config.toml
num_hidden_layers = 13
hidden_size = 384
n_experts = 12
experts_per_token = 1
d_expert = 256
d_shared_expert = 0
hidden_act = "clamped_swiglu"
moe_layers = [1, 2, 3, 4, 5, 6, 7, 8, 9, 10, 11, 12]
router_score = "sigmoid"
normalize_top_k = false
routed_scale = 1.0
balance_loss = 0.00222
balance_bias = false
init_std_router = 0.0393
lr_router = 0.000295
vocab_size = 8192
norm = "rmsnorm"
norm_eps = 1e-06
tie_word_embeddings = false
optimizer = "muon_variant"
learning_rate = 0.00635
beta1 = 0.95
max_grad_norm = 2.0
batch_tokens = [32768, 65536]
max_seq_len = 1024
train_tokens = 363100000
max_steps = 7923
dataset = "wikipedia_en"
Below are experts of layer 8 (counted from 0) of a mixture-of-experts language model. Rows are named router (the router's row for the expert), gate (a neuron's input weights, with its number), up (a neuron's input weights, with its number) and show model dimensions 96-191. Each number is 128 + 24 x the weight over its row's rms, rounded and kept within 0 to 255. Numbers have three digits each.
After each expert's rows: a language model's description of what the expert responds to; "gets" lists some tokens that make up at least twice as much of what it gets as of all text. This comes from a sample of Wikipedia text that the model never trained on. Tokens count by the router's weight.

# expert 3
router:119136131119119150139158112155140133119097121071174115170136138163136095158142139131160120119162125187117096102140138145107075167119099100148084197106105127108133103083087124144129079122141105161115130109133134109151133124137137099074102165128143164147127158148128124136172123139085129117
gate0:179131100139119071099140131149127104170148118147161065143133146142105116138100110128175134148104133108182081145156139147116077104108094153125127164164168124132096130153083156114164086134161156141092102130132123107162132118140120153107147124166101101123170105124125134128140121134169157109
up0:149104156126111097042108091127097115181116096143119108128166122146115127138093110114090134102132143099119144167170114118164113162165122144083148150159133118169136131148123124083122142138090162113102078084121121100152126161102081154091124108112114107132118083132136125152090072114087166121
gate1:091151161113145135145136132117174149135135131161138148157128117112097159120140107089104153119147120158140112093138139109132100122144135142133097140140134139106147162099162094166093139102105157139127107115144103119145185157077158134131078161127175142106106130135132158130150150111131092122
up1:125101116074099137125125127139158091115142138123141108140141090105123080122126160132177126104096161155115121137051120124098142123137117116107137098143151142133122155099094146133119134171185109113130138126104131206117115139131160153101120097152114131095166112125101129119134120126143131088
gate2:125097140127161169109123163090120111165145195114117115162106130140117112101138107135198143153135128149110123115159118162111105118150129106121154126106155135110144118113161132168129136170151141116093065156128121096130122118156173167133123167142141118096077166125149079151146123139094141147
up2:120110143138130117113131139122125090145148139131116127155099132143099117101106097161167138155109148102131146141141122130117089114124124123151126111159146144114132154094138131137138120131132132113144096138101135101135112126152118135122096177145114154111138093138140081137099099144107123147
gate3:139105155125086158092147142153136131149092145122151161142160090088119139147137106122136112089123120155079103156132140096091099112136138122111061119147139164099182117105126109149146138131091124109144132166095127119099082129126128118149099097162106085142139136126141093102124137095124145130
up3:116110117103098131112140105150128132121147150146141189132109124120131123102157118158089129134153132188139114136153113113137129122155133099148083150081101136084179142105127102138148149109104116165096122161135129129121138146173176126141102138179087132134088129116152126121115144079099153105
gate4:069129134113123123109106098137135079111124125138128135128142140144133134132124111128105123132115154102133165140191119123126086097131137157145130154184138103133114096098101127111120124105136118095168128195144116127151100117148121091122107152167141113123171104127151105110173104141148141101
up4:109129101143140116109108100134127076146119117096138157124134132162135147131137103139135148145085119157143144133166152145142109098141124127154148130140141125118157104107114150093146099109137104090135115148145089091153113108138152084118128145174109123102156113170194116110178118134120136118
gate5:129170120124086115139119185156167142182159136091157161108089179150120110108122127137129099117123127147145091144130174118129075131155076117130130195142170133135087176153097097170125117141123111126150154131151137116127137105120155128109135141130139148098124130149163132110106115123130157152
up5:131134127098079111123086158140143154180160152113142141119103164110132093104120140150150107119118111152122094140118149119133103135137112168121130186162189151139101157128124110167102106128141137096128133116120131106101149068090156107159135151118155162100158120140177114096141072091134150163
gate6:126124110114150105192101093104103153150116119137093164161115131100116148136170114124091158156160096156134117113136105088122137128115135113152082157121086151126132111149079111143112111095124162088114122168162137097171129159142158093115139129111136123124140155127104131104133131130130194147
up6:124139102122137113144089092124138141127147111100105172130129096111110162123147176140119114131143084153130115107145133111132153129146166128140138150133113120108116135102129144149099117088084165154081148117089136132157142179151127150090079166149096109149124113135127140141131152095113149067
gate7:104101157173124159128116138127128127114144140120119155125100115158101121120114115143130147129126175157121118120180175169124145108112156112130108151129180111132173117169147134090139092102098161110103117143069115114146152134130138165112120091141140090148125126121104147102160140137099109100
up7:155099090107119138160084164093146157137163171138140128141141105154143106132146147085109140147124118210139117102116177123099110085130108152103129093122117122176127124172108120148148086155092102121117126156118109100123063148168119118078139084135120113149119134149141152116133121137165108111
gate8:148154127122058124132130152179128147124122092152135164153132079126172164142125129123137128095113160171126105105098136122126126097130119116128092121146106124131087128134113160146152150126115123122117132128130140142104132125126114134102175150141143096118167139136140134128130086120098115105
up8:111077123109103114122123125139130160152154153118102136134122109156118115112131150115127128124112146160140138120119115152133138140109086088173085187100161107177082149125120106120119124150153139096101127116116153095076142155114128182112204128135152125147136132146106138082142133130157152108
It responds to: Pipe characters separating wiki table cells, colons after infobox labels, semicolons, and symbols such as %, °, ′ among numbers.
gets: " |", ":", "|", "  ", ";", "′"

# expert 5
router:155121128112096115148128089157118157164167126090129074130112085121122123145127122142105086076104130111118121086181080114121107128129090141104104124138109145110132173106122116178115101116178119152102150093123146098109120087133104132068096142135127169147161141150135127130156144118118125110
gate0:159182112152100122142139110149137125150146168135159146113118117109128128141116159104130163137092118112132110160134163118133168134153130150115137150145150079167098149132112162132123158126130102140133125136119160129150142125166115114134124119111112095120124133145125106157148127156166148127
up0:139140115126132126107136130147105167093117131171127106180110134162106131150116128128100081153119105097125103135154104156162135141166104130142145100138118123159131139130114158163140139095200105139145129100096118122123141098156096102101149132136101138083140119148119116152142182119110177117
gate1:099114100136059107147164157119097132135138117170098126172145112088129128138154129104115088131133139178131130129146097121123138163112143170124098103170097147135163160165159095152117102107143075188122132124120130112124111144159110107165132169156112112126092094113155142086171151145102127140
up1:112128138122062106084147144075113141136129116146073136167142127081142134157141144130120097121144098158118126123140122160133137187072114121112088144160096152150163193130144099147130136120142116127107144094146110116113109140127110108141155170121106147092075095091123144142185151127113094133
gate2:127147187133111114160121115110116141145127138139137122101126135097075099119105124101122125119106125154120130140140111148130139138127103148149132116119140086126155131140136162102118089149131111157140122118140144117132101100139133190113106127175116089150152145132151142126166159120123127110
up2:137113171102100129135138099144126148141132079156128124117122095122090096120118114138141157136128118126127147125118117144094102122148145151170124109082137105140107154124138132115096091122151121133166111120113142117109110126130144219090152103136089086146138189110150131122192112107119144102
gate3:112141148151124156131140124134133136122141111116151124133142160146116080108091107096149153143139103112144110130132169112095110140129155121123139106144107119072102152115137127148154111131117156157111075162172154137163135114152112128137088146116160088151146103119132121115159117133160139138
up3:098168134136145101103094079121112101162136123125114148174118180155168191114156142117121147094153143147098141128119090121163114120155115142112110126164145100156141142121099131130116149154143106126125092132135113126146125127121133114124153109092091106101123139132098096133084184105142122163
gate4:136132145136135065124061110094169149110108179120131175101128115121136139130121138146118121104097112111129080150135127140094179114158091113120153160092097090151139154088127186132100102068117106108149146146117165162189120119167134106133130136128164117119138187118138150144164104136143143177
up4:120117140154094067167100122125134145136120134129122144129152139123142114157121109142127158099072109139117101134150133091123158117171086129136124135102138114141146171123140161128119098106114152114148132130149159127150125137171152133095124168095164125125124140117132120172146119097112162183
gate5:130143182138125140150114099123102126101108134138121095111134141153140117114123096151129082088151137141124061122145151143119141134118132117143135143105143119106132148102168108117166123142139086135070125120137107144107146123118109142118120116141103115087112151119114117149108092116092128173
up5:107153144153114127150098118114133135083117146152100106134121117126068151114114118167128105151079122092127112110118124157126102138139144149095169143165146110118087141092107129123089136130136108134120099124144111129126129098122063111099121159117173119133138129092156142126091127151130167171
gate6:159132096149143143132103111167117096137149103105153138137113121119136124146166126166149102145138155137155138093112185121144118133165099109188104113119133115108131093141155167126080139080124123162121132069126100151121109151166127108125144115124118083120124149101165119128173122096134102123
up6:144127122167145128137125141152149115166114105142138105146109111134126121138155135120151095131149164121146109086088185120146089110152113109164097120113164132105103119148141151143084152092141141118128138087125121181116123164121147124111105133145110098122127124141138132148162117090127112137
gate7:108126111139108125120140107116128100129097146111087119121143092123167106129156128123112098143180117104106154095140123113135149140119112152121135127200129110123113130139116107101152134123136116159146124087122112176106127109136117134146134136115135126117153083075146110103102131104090144092
up7:118108107108173157164102124144142089163106103131122145150110137143107116097134089100083131136170130118113127087134121162103109129118095089124104103131144160105118078146112123103092117131119166123112119097192139170095121128118121110151141107123111134123135121101157144094103133161123125127
gate8:153105154139127102120127163106138139118123108138107152116137127153143092150122122149135164103135139140133154143168146145182082124112120113087129091088112144148127156134112156130133102120131106086110138147139132139108095154131106122145099157119121135114141102208124134160127204116143118135
up8:127112130128123140148075120169160115121112116125152099145095163107127149107101145127119081129156088137120117127150151131104152140126115099145163170141075082111117135116111081122154166142105141143119118123138176148116126144111128163154101122110103167111134093100127112111140116112080156160
It responds to: Commas, and, the, and clause-linking words such as which, where, when, who, but, because, beginning new clauses in running prose.
gets: ",", " and", " the", " that", " The", " which"

# expert 8
router:108149118161114126122119125145161110133175128144141138174100149180095108098127068157146102090109087193133110113131133121143134125140106153122099140117126110141172129132167127140121099153162162109124123126149141119188178105112170154138088168086114133113156141176141125099157123152086140166
gate0:097126117150121110146129114131165125106147134119137141113120099169133151129109133101116090145123141139156149138090144114098114133148122104165122130128124102128138125129142125159092129160090212142092116128128138130153155138163128143088132114164210128119135139145112114120117167110141176134
up0:093123147079126139121141124162144142137103156073098111135126142114163124128140137157136113095179118113123148103111139159200137105141110126134110128145136149100137098131147145172144093121153154099166125140154110081117180103127116131123080148148140095138164108120111110116114146100133139148
gate1:097145135131109121137126150154178110087140147130142141117117145113139115123111109163146212171074108121139102155123119167122125096133085105137166149153168126059142167134091117137097053121142091107143137139127149167178179154114121105161158126144125151123140101169107127111131129099097131137
up1:143142142090064118132118100131149135142105127155124132129082109129122091144122156117156142140095155134093106160142118087182138094145121123140146112148157140109135139155170105154111169169114125096129122136144172121204102127120119162149129103091115146115123147147135098122144126135122121107
gate2:121126113136149128143165166103110147140150164156099137157175163143103139131125119131099092140140102172105088133149110113116110134114116135120139095130146098099193134121164140117101163065174097130130134143126084148150116160115098150137162090128111140137120135126122139119085160152105163169
up2:112126143133139178093101111126124165129141160149099124132099102122135164126130106175135095157124115157139126127117110138129154179117141131136128129149149139071120105159153101134109161169136174121102090116130109135134121121089192105134125144110148125120109118156091130130108144138125180141
gate3:126122091137087094111132136123054100103133151139133093136140150110130108191162127167108125187080101111101148138104087162155078128112141080144163144115157143156156101118180117153120121141161125089122132128135113149153132132117139153140136090113151156135112141129129139168122123143138102070
up3:129095153166133144113132108141112103135135149136135106180136130130160100106198130161133086101124094120130098140142134149127130103125099141144125111141135121155115100114107137128167122112122097149116154128110128173144141144122101169128099129101134100141165135130126123124142129090150111079
gate4:120128066131132121152135131096138124138116120125141126131136151163122134113134151138111142134086086209132106110124078149105127130133101143068130118100162125164130133131121140107111124135192129099147130173124120132105147142079101160134136105122084134099090165111140129122144118137115140118
up4:114136087087140132158130132122114125150119089154109117139147148154083126103099148162129134139079078185108137130101107120145121125150117151117149151133126115119092128115101134104130139106135108125151097137141128079081141106086106187124135123143106119082140158135124123125163114149078171112
gate5:186129118126123140115092144141092110150151133077200109126126128089139145141127103134125143155163149126104158117145185190135135139144094140097127089113146138084110178105105128172164154091139115074179083155092136125140069132118141095104145152107124117109142121135138122141180110121145142170
up5:138111141093165136105154132105124122071166101093142133132140131131133161147154133126110163101115163186154109112159140139133112119140147135114110120096105130107141136133140101154134127065115119142138139100109150125107135070164098095148106146148163120081136119156123118129134087126128122133
gate6:123125143133130144089106136127109126133143166076133151137182157176095152151135152133169111131090127149138084129159134124098128139124123140093098158154149176151185134117123138135120144163123167148142114099105131146156134152096151142111115106126119105133091074167141118128116124129125104116
up6:088153131136116161116104118124174119167135134071109157160136132177133146103127165117149153142095125187119116117124125116124163124145152106150128134124169125129182137173104153162118129113132128149110118106144112131135119099091124124089147151115103106089107115161155129118131161135150129120
gate7:138126133133162110130115109101133131101120134110134083139086146082127141157191156119113163149117116126119112113117113115112136115125109112136163123107124128110108145156140178099141097168117124149093174109154173133139096099096140121117116116131143075157159183141094140102089134152103154122
up7:137084125102141100136137153102110114140162124143091133121144139093158131131119133173150139128150148119127117121124147131113111101136123106119151095144149127165161096123136102131129130105141135155126098110136163121114072104104129114136146171132157108173098155105149090108105093133134143136
gate8:113107129141115130089188134100146102153101127181128109109140129138093151114121132118061115120133155100128102122140116118148120164168101135135107108143152055145135168158117144147130132112114117119104133119148091113153109147094139132136152208154110181154154129090111150168079115120122099156
up8:112094120114157115113139146108125161107154092128132095148121134124127097128135099143164113114125141135115086115118130120128104129126124113155089103144131196123146104102144117121144160155128064128107120131109133136103110184129140121126152104080158121143127135111087113106115109109147152084
It responds to: Periods in U.S. and decimals, capital-letter acronyms, and word pieces of foreign or political names like Syria, Bengal, Abdul.
gets: ".", "S", "ci", "P", "iti", "pp"

# expert 1
router:150079129129135128137120171132122159130124139127177150124097100149105145170173148130119133103125126156146120109180123131109114143151088101134106165125114103093105127110152139152105130164121102135111100103114151139125135116091168149092104139114119090125100169138121100142117139142083139123
gate0:116139135152144110166121117125117174115120100090169159139160134141138118183132110120157187135113160166191135079125130083162118108122150109071093110098149156178152127121108148082107113118154104127123102157147082142093117049109099123123162116153173167092111110137141146095105112145135108171
up0:129171126115131084153116149125149147117124128131127120126092101149122137164116097126123120117167156199155117095124106097162140133131143130129066202102150111156171129127130130109110089101135170133172115121125104093125126067138145106100120128130195157150136131114122135094098119108181125122
gate1:149140135190112125127109148131138124143107100111081102126142174117115106147173146101149124141100132160059154059076124091143155132141135126078131156103115099117131159133127110076124105111133133152118138127122128119123107101083101171164150117105079122107100110146118135142123115152108130116
up1:115099142144144150152119128129128131117134091130112126101139161121149129131180108134148127119137143152076125133115154107129129128115126105108162150112122112093126128142132098082111116140147142126094157118133126127111115103116116159149157147092071118131119148155114149150107119133105094122
gate2:145145120146135094131089138118145143121126167137118118167165132147136120151082148115116172166083149129134154096157096185150155105112144145114100144183106125123159098112145121118173101116114129114123139138108145127117144138123146113133164162143137122158105110202095107141129166119128109150
up2:143102147063101090130152126151133162166086139111109150155091107138113131180131112084101136096121161109142112148173101112119128150148153088151090123139109128141108125110144160142143134122117119188129126166139140156106130113164105094121146144158115116165151136125106126124176178107121128167
gate3:091122130116122096146115134125112108161134148068164140110173068124143143154124192058115163105141126140139116141096086170125120139108104144111127130138138140098142131136104160137141133143096127150112155149135146123126135138125181100137142103103167118137140156124126130103105129087098128148
up3:101138130115133103123123130071175132176123121098126129090111099129129130124158146056151130147127164125141102107131106143134133148146122132128084130101114141145153121089165118097095120176132129158132102140119097132142144120146160146172118171119086109116159102128128134167113137124108112144
gate4:106136118081108137134099127084177084123101134099090141147110098091141143109116161131137123096131109169102125143102146157108134137125135120123127118137132114154134187084107162144138135140140112117120128118182101122102126167158131124155109139082093122080110141116115128147110098132134188095
up4:081160171074151120112090121134119137156103123119138150112154124144100113115135103139132149097109082140162123127113164143123092135123109175133129171140110100199098127125159128123097144158120179114159101128162041121067147111140125130135169144094111207141128108170106157082127153093167125129
gate5:144181089140111094177117098156141176161165117139153137113091129154126136151136141136155122103130151097096167121146139109092114148110084183126092165108126142130146109145084140156102154122138153093160152094138104150121079105115101147117113134135134083182168118123118116170140137151083135139
up5:089148083094099112098101120143141131118129145185123137143121114119101162132158126102100127141149159107085123106135116149133142159112143103127108144130103102107124142136136097150118151148133130129131169129170107128145161151100131165164100107104152133121148133079138116123129140182116124136
gate6:123173090143160132097160149117122111149170115095138161109115126135148147100123142072130135127108099141110131129145141136106185137115142120107113161148141135125088130143159159157137117116129120096154129102153084151118147130122121129166099194140131113117103149120138124103149085127122143143
up6:099142074179142133081120105130129122099139115135133095176167101117162124135134090089120192157140090075148102128118131142157118153160108093136125152128119099167185161123140125117141096100168174135092122112148147161158145145112091149123125154077102150115080091142135116148087132115144098099
gate7:129125112141131155148155120144140133080137126123086137114091114117109094155134117096131141130131088115124116116122113176151080141155137185137164109150171119129142146148170146104186098148082115119116126089118110121101115180122123155066141136119152125123170122136126134126126123124138134109
up7:105144144115120157140169122170108131140127151132128136121104107132129140125143160128138141135107121149051076109117116154126126155157132174135109132113134088100142144155120070123097124157076109130131150129137131093097128126102113131099141148074099091101122136153100085095100134122127155079
gate8:128118100137119101135167105109140159112154146162112118122161113137156162100111113122142157122105097179126108173134072137140109104173117121143111139100121168116144127145130142160091111101118116138122168117124114188141115129135144149173074150127111117119088121138110113112169090102125131193
up8:128119076117093125144135142154139129132103161096098085116148135138118137131141135073121106082158113180121145120136116136171137100116106102132114116123127121117174156112094128112095138114117162140070174131119147147130103100131160141156150108121149169127125125126102088137114139116141130124
It responds to: Heads and final pieces of institution or place names, such as Hospital, Valley, Creek, School, -ial in Parochial, University.
gets: "e", "'", "a", "ti", "s", "i"

# expert 2
router:120160143109138110129145118119183150140166128071137124136108134093118140137152145103141115158095115148101121114149117165139082140107136086105132109119087155131168104149127130134175102135121131127142132082091132120117147126158137139127090154122161137163139122084110172144104138133125102082
gate0:142154161119136146105139066151137126113144176149132148115103116146123156133103130109144114103156114136101133134113111143154082097097111125120110155102105091171148123101116121121144116176142109100135150123088141175106112076091145147152112164133106108121114112117161111131116120130121182114
up0:135142163126166123114153075115118139126151119157129151146104101138168095109128109142144152118160146109103122152115109130121101150051100134123123120144140139162142115133123098113104114176132120106133138113106145109118132108074151121141119135143121154162123113111174119160103147154117149093
gate1:118132147127125167097154095148144191104136107136156130085122101126125127113141133164142124139139167132119116110087125145151131132122090160122118112084120146145160127171179172133069175117146074087112116119164129187117120120154118125125160167152164139125137128103118103179135120120117130089
up1:109156113140111134114145117119157146140155114108159154059148095108084139123131137145139097135138120179116136161118145124155141156102100139131128104096108094130130148144160137144083160111115069129143130098180154114137120132145122135161157136135127152146096140129121108151115118141125155132
gate2:070129155128126126125140143116122091136157163144124079094136098126157122108143093135128097128130118115094119179137157176139198159129117061113120137148120165113125148108114111112147124130181111151122147151146151123128113108121153116095145135128151149110115146164108161126114141120145113090
up2:158112151166107122119113127142131145121142142107083129159140119097134118127106145144111106157117127118142154121111118145154123124136117103131125084146131151143135149162128097141121153101159093130073121142097155120143105116122122125092121102078086136147081118150161140152093093122119103084
gate3:150175124119102090110123131130109143119158118137116174159152137105118133129104120109183128085133141120162118115113086173109119175135148116123159114129134171144134101133133146067159146164172158142129157121091136127149143121105162154172112115096124149132109114130150117112104124104065107121
up3:150139139139129096171106128118173147168137100135126161198139143109109144155124150104165127094137139123099117131123140179086146145134132106163143148156127143099073115119107142112149115153128144104129132135111095133135192107137126098171143141056129133128120161113173122128128137118101175131
gate4:157156095101131134141119120118150129102088106118119098127145160105140143160118101126140137098127113151105134098149112131139104118152149156108087111126117154124097133136130120134104119149119103180102160120152151118105131126125105142099126116140068094138117133093125140153149073087110107117
up4:119150082137124128141136072109128134140132152123074126150162126117137104140104088126140162126125126128100103098144139119165106159144134149108140090161100162097153159119156136121109126128121092104130143139178111091184117080093110141121111074135113108147120176161137114179155099135141146149
gate5:077125107143116092116108154121143123117181139087162145154086128083163105137101111124123128143145110180111075120135097111123062080138116137134129145124133121097134133127128123103134164164130075152144112176138094097117115151124156135118119095163155155118147152040160079092109125106107151125
up5:127139105140172135141129111122116126135133135128169111111103129133150085126132121081102118172128129131102170136124146093116120100124115120124161148114123121093123090128140166124118171113116115163083114097105109129141125124115124129107106118120119108177108175150128104112113149115109147151
gate6:182136123126137143129161108125154112170138143172088097136104170104127115137102116106110089137134113164112094143125142112140138144152133132134126125138108130098134130130155110104133127176124120160120109103084115157122142094123127128149131122112130130140167125093132173154163109128158144151
up6:149141120157166129138116116130147106124137150177108135108091156080111089118088122108145100131130107161142110085119139109144136142099103121143136142120155111101140125139125097145148117134109118157101138120132131134133190108097139092112121131125088142160155148129151143177150125131110127143
gate7:152126115079131098130123102117100121084117157105102124146123105100106106120121144142140133125107151114129170123124117132111131053154070146129118109116111110134140146143099126161102181141102127113148119122127147138110131134124161134105097116108108096124136085163143122081128150156157096114
up7:151063103143172113137087153133092135123159178117080111195149079119139093117117150159146107125078070123132159128110150166181135075104094132148103138154106105139158133085134120123117188109075143112128097142130149091082141128130142112124081132110156115150086131136141180116135158112145100148
gate8:151144101129164099134133142145148129194155106172106149106102097138101075145112155124122156102110128118112115072107170114127104129111111131094113092110146133126133126135163114155105155108149154129125132065127101123124173131113137112148122111133165091133141175133091106086085114129129123162
up8:115146085137135120150172139154163112121126117148133171092124134138176157147140095114120116104131131168094135130140147141074142109162119137105087090128137123140115121128109141126114133126090140112128159123092126122117165105099122173131149086148145122130159150146132129103107147117122183136
It responds to: Line breaks and dashes opening infobox or list items, plus field labels like Coordinates, Genus, Released, and the article an.
gets: "-", "\n", " an", "|", "{", " •"

# expert 4
router:144131153129123100144171117118118155114124131084146092171105131086130117159125137128175153132126092177123100103162073155138114126116146098128150147170132150131181145103158146165151074124129152119090136112111160120124151099140137133082090125099116151166163135160138124114133171074131141167
gate0:140115138115157104122133135134113124115144148112092172207122073146072125117135140184141132116152123135117139187130178128149139116150156151125073091104144100117132126151161128122091072160142103092141048122140133089109113099115176141119090196150110125134195091110073170133123116195160115155
up0:124125133136121124118110156117100101132102170155118125187148108155078148121123128137170118148139134129155098109116159157140144132136157150116122115119137100107116187140117128157104124139149100103084087124103130162110155112099133166150114179143114148093122086108104180128117174142162147137
gate1:124132127132112171129122121162086097116098143126123109141130108171162135118140125129139112089148128098108142096143124123131123179128130170116101128150069149139110163158126113138159100084112126174151155132076099125154113096140129129145139085112093165140087150153153133112107136077149113135
up1:134118167128100183105084113159122105117152130131114115117125091139162126113123101160161128130127126125177150124153133148127110183108150116123132107126134128100138155147118104154146114111132098122159067122121141107142127108090109125090172115145156156179081104132160162140122133128114151126
gate2:087104100147119122129113137085155148118134084150097122083126113095140171145127089184154153120119100100140120142112093106168077121132165131110166116152111148098151120145122101163142076125132144106101159121129098149129143105144172107106129126126099080164153150132101129120141119098117115167
up2:039107128131096109171148110125106166132129155159092138113111119141135131121174119122151144149073087128138119132124132164130128136125149149108103146099110140110151143135141115141132168112133144138106146135140137136128148116138103130098138094095134152178096128135081116103131151143101094141
gate3:125129125126132147144119195111124128101081135128138112133164146137111139132130146130135150122105124134122087114159080179080124076164126156119127149152113130155120088115137107143105129121113130101134113084146161140075163084108137109100096131090122134139141130136121101155136105142078114147
up3:148112133132126114121125132125141142137145148129130115129092127109103174125173128154079126125119130118138103157110130140117158142135127127115126198116132133149167107121144108124140134145123116092087115138146139136107112113144180124104121142125138121093085124129129068196103127159109151132
gate4:125081103138087103118170137073154089104108169125105135105141160115114114164145119126116171109136128119128154138144127095102141142106117158113122082110091138062101107145120123134141126136158122136145118081117134165104091129157150153155110139132094157162150148097135101104189119133113137138
up4:139057133109130144142187127091152093067104139120113141132113138096134137159136114132115175149158087134142133112132126074149150159124132114099134142145120129141078133166103102126105106149156137121133113099115149131143109094126134147142134170085091152137173134139161113116122135120091135104
gate5:119114177128126107117152097154146134160161154141122097122142140091127081145106065108121124087133137104146151104140104115149143171122144162141115093141148104121096105088124097107145115141136177123118121135133090117093155103114118135107121121104167158120181133111115129120180103151106161114
up5:109163132129160157093147127167087124109122119115105117097127130100079151144153127155151135153117140100150152142148098100121094146115139145120144115136113122111120113156146139088161167131157134138154126141107099127106129121156132111128093141104145147154165098134152133110138124163084165113
gate6:118098139125154160125122126112125137124165135156151106155103093094144132097111092155127114136101115167121150113097095127139101118093136144126100109138150115102116127121127114143149124127152155098111149069152120110134146105145127172118151114167101139194118116136130134150157169125105145185
up6:121106122095137156131109134078129151130156132144135104143126088113129143090101087140151122142117122136089145091129102128145114107113140146141109101126158133129128157090117126134162134142151177106115143062142111100124139120132112154130157095189124135196126074137150132130147160134122125164
gate7:109124151104136124134122134129111140107116171147106157123100151159136120180143125119148124128071109155100121073148140153099139090107144118141114139130142122113122105109108134118143125105114107130131188090135051148111143108109132099137154128102163108070158116175130121134128106122098090135
up7:169103166147102118130129112127116115150194119126152117134126083117109121133134106092150117134091088117136088139120119118131162135122123177135149153097132124113135152130111086108102119089166164109110126107139093121137134158086145169149149118143102109169146148172163157106174129130112083144
gate8:142123111121131148132134112150112151101140113111112139130097131125146144169153122159138099131109100093156145117170131131092143153088125139101100134089130076141144170135143097140167117098129133135113130132114164172156147116114107116103068153110104142091144076126143099126190107103082180129
up8:167136132151174163149121087161167169095145070112120148134093122114139150109115109130176149130113135105155112117181143108126149165081109114112128175103106103114168157140160132086136118139124112113093157106135151131156160124095129136074113129091094147117162081098093165156183110109176123123
It responds to: Function words and verbs in descriptive place prose, such as located, built, born, founded, north, runs into, was named.
gets: " the", " in", " was", " is", " of", " a"

# expert 6
router:169103146124104140107122093177172154141121130105154118140131084113138095120122142143087130170114122151124104135120126134123105131131106123136047123167087135106135156089115117108130124158135134130139153138134109127149123134148156173105166159082125116125160124126120081107158119121128140124
gate0:135107092110128132162123129110096122126137159148146133132112112143180122144139074129115126167140173095118160107110118168166122155125119132147148127123123100118149135094118129164125126083084130140141119098109148140075106156099129109100084166124090135075152129127171175153138110153133106141
up0:128129091153127126160142157111105101125102172145150146090108160161163115149142092134112096115150143103135106067136112132152097118142139149188116136095120114087118152123149148125164126141134115132143134085110149128089120141113156120094083120124089138129147123141138146138122139141130091153
gate1:118138110128084151120136127114088130146112162105142125116142148091137116102149111115123137123085102134108113152144167096120103107118147143103142145143137138152118164117101177146154148161178091151143152138132143097169109136130131159111093141114111126147138135144109148097130152128176126095
up1:145111092105099144111148058153120100127094130089141125135122081093101167111121116118125142099160156152119084152125152119165114110100174151121158171175140133159110162109134158140141132121155100108130171115150131129107124158129108150089134156144091148126149142143143136124151172106176104125
gate2:115123140187126117098098129150127110105139090123153155172104159134090070153158172193120120156133131142129137150095132135128102118115134158096100110120144172094130143138090139163076129111124114154181144128128157135144156131119110125112123112134153106139152104115104114146102077181154144123
up2:139105114106097126131155120118096159102120114126146112122147157102167110124146138126143149111178119134103118138150130086144086124155158113150131160078124089121118091132205193140162142092117107116115101136139166140080146150121121118116149124136066134102146118119182146154131126168100083155
gate3:142133110105112102120115093122131136148089161115098125124149126153117108110122082131134139114129137150122125099160144113116173114087113084111078101141104129121102142130143092196131145142160122172119114100119144099144133131145153143156081148129131112082125163119135122143103113168167132102
up3:163151127123107092113085103127122137171090165147122102109193132117145095102118115175131142114119123141119106124141100088116154149068107108158063108132090121123121121122111122151148116135123151148157160099144140122133114138104148131124071159111140109145141171144154129154118121189106131156
gate4:136082148153119140103161128097143059132114165145115137132160152116118076135137135135108118123151147138141113123136106115161146147150128132157137088104140123118133096129103139133120097132133155157161165117109143124093113095122120115158114140168144159139145155125134121120157122125085124100
up4:129107130148115153139106098111174119129136147142127131123104137124134118152111136135133137149131143142151137139123094178125174128147137155171142144138134122116121099105126074114099113173177116175133168097123126154140132128103121097173140176136160187123128169115137077121145141089086045089
gate5:124141126105110153103079120114156192152140147130163123082099123094164084112078168159103131119073130157127161118110160135103119124127136140093114156137061157129161112110125164161142103145122163137137145199109160105088090147094166156131153107122178115165070163120126128121157104140086145152
up5:163138122112120141101107142104130208129169127122129127097125113124141084091088129143167087117093142136119163142129145166136139130118130159143151122141076119104151147145161127144147120129116147147129139194132167139101104140139152100092177133103152077165085128119147137165130122157124154131
gate6:141127179169158123107115126072164128117116143090122146093162122108152135116128121108110063131062159180148118107107142136134163114086107133095134085156138121116094106083158086126105128150132119113148122112173115144144133127129164163167112096104144080164149120121136129149134125120142149084
up6:183130088169128108124097126091149109135127118138106147084116110133135106147114103133157106133086134188130128145105126170120083109131125121143126101121125128150148093127111123145099125141126179121178156146114125076091168153139156150127125087124128083137124138146118106148153158124124103114
gate7:109149149136146091136125084112149139121131155160135103122124077132100143136146113105129064100126150091165126128147132138103170131116151172145135155139159132127173138109138101148097142108113146149098167111132146125105089119163091107153147119098119110111154106126140140115175112140119166118
up7:126147121151107128148117117149171119118099135120147141129128130100080159157139117104114106091147156139199148159121141121127155096115117149124079140112175111153153145098140093160094119134117138109144167116157132105132133160139168122145160165156135143095124107085166143129141173122111103094
gate8:172143105098096144078154122157165161155115148119141160151190145120105140134141114187141125163120146176134095126091159136105170112110092144120157144132139134147095088157118091145178100100105126147126118154136130108068118099094116180117139089070132138128103139142105122144115108107105150093
up8:108107143151076156145166144171074129154167108162104194111146149137112148107096167123106151154134127112136108135157081137119064176178170173119114097149118106074129111121065140122104124123140109130089127134132130120132096128109088131146147070115135086138110151145122125116116143138110137096
It responds to: Equals signs of section headings, paragraph breaks, and the infinitive to after failed or Route, plus modals would, may, not.
gets: "=", " to", "\n\n", " =", " not", " of"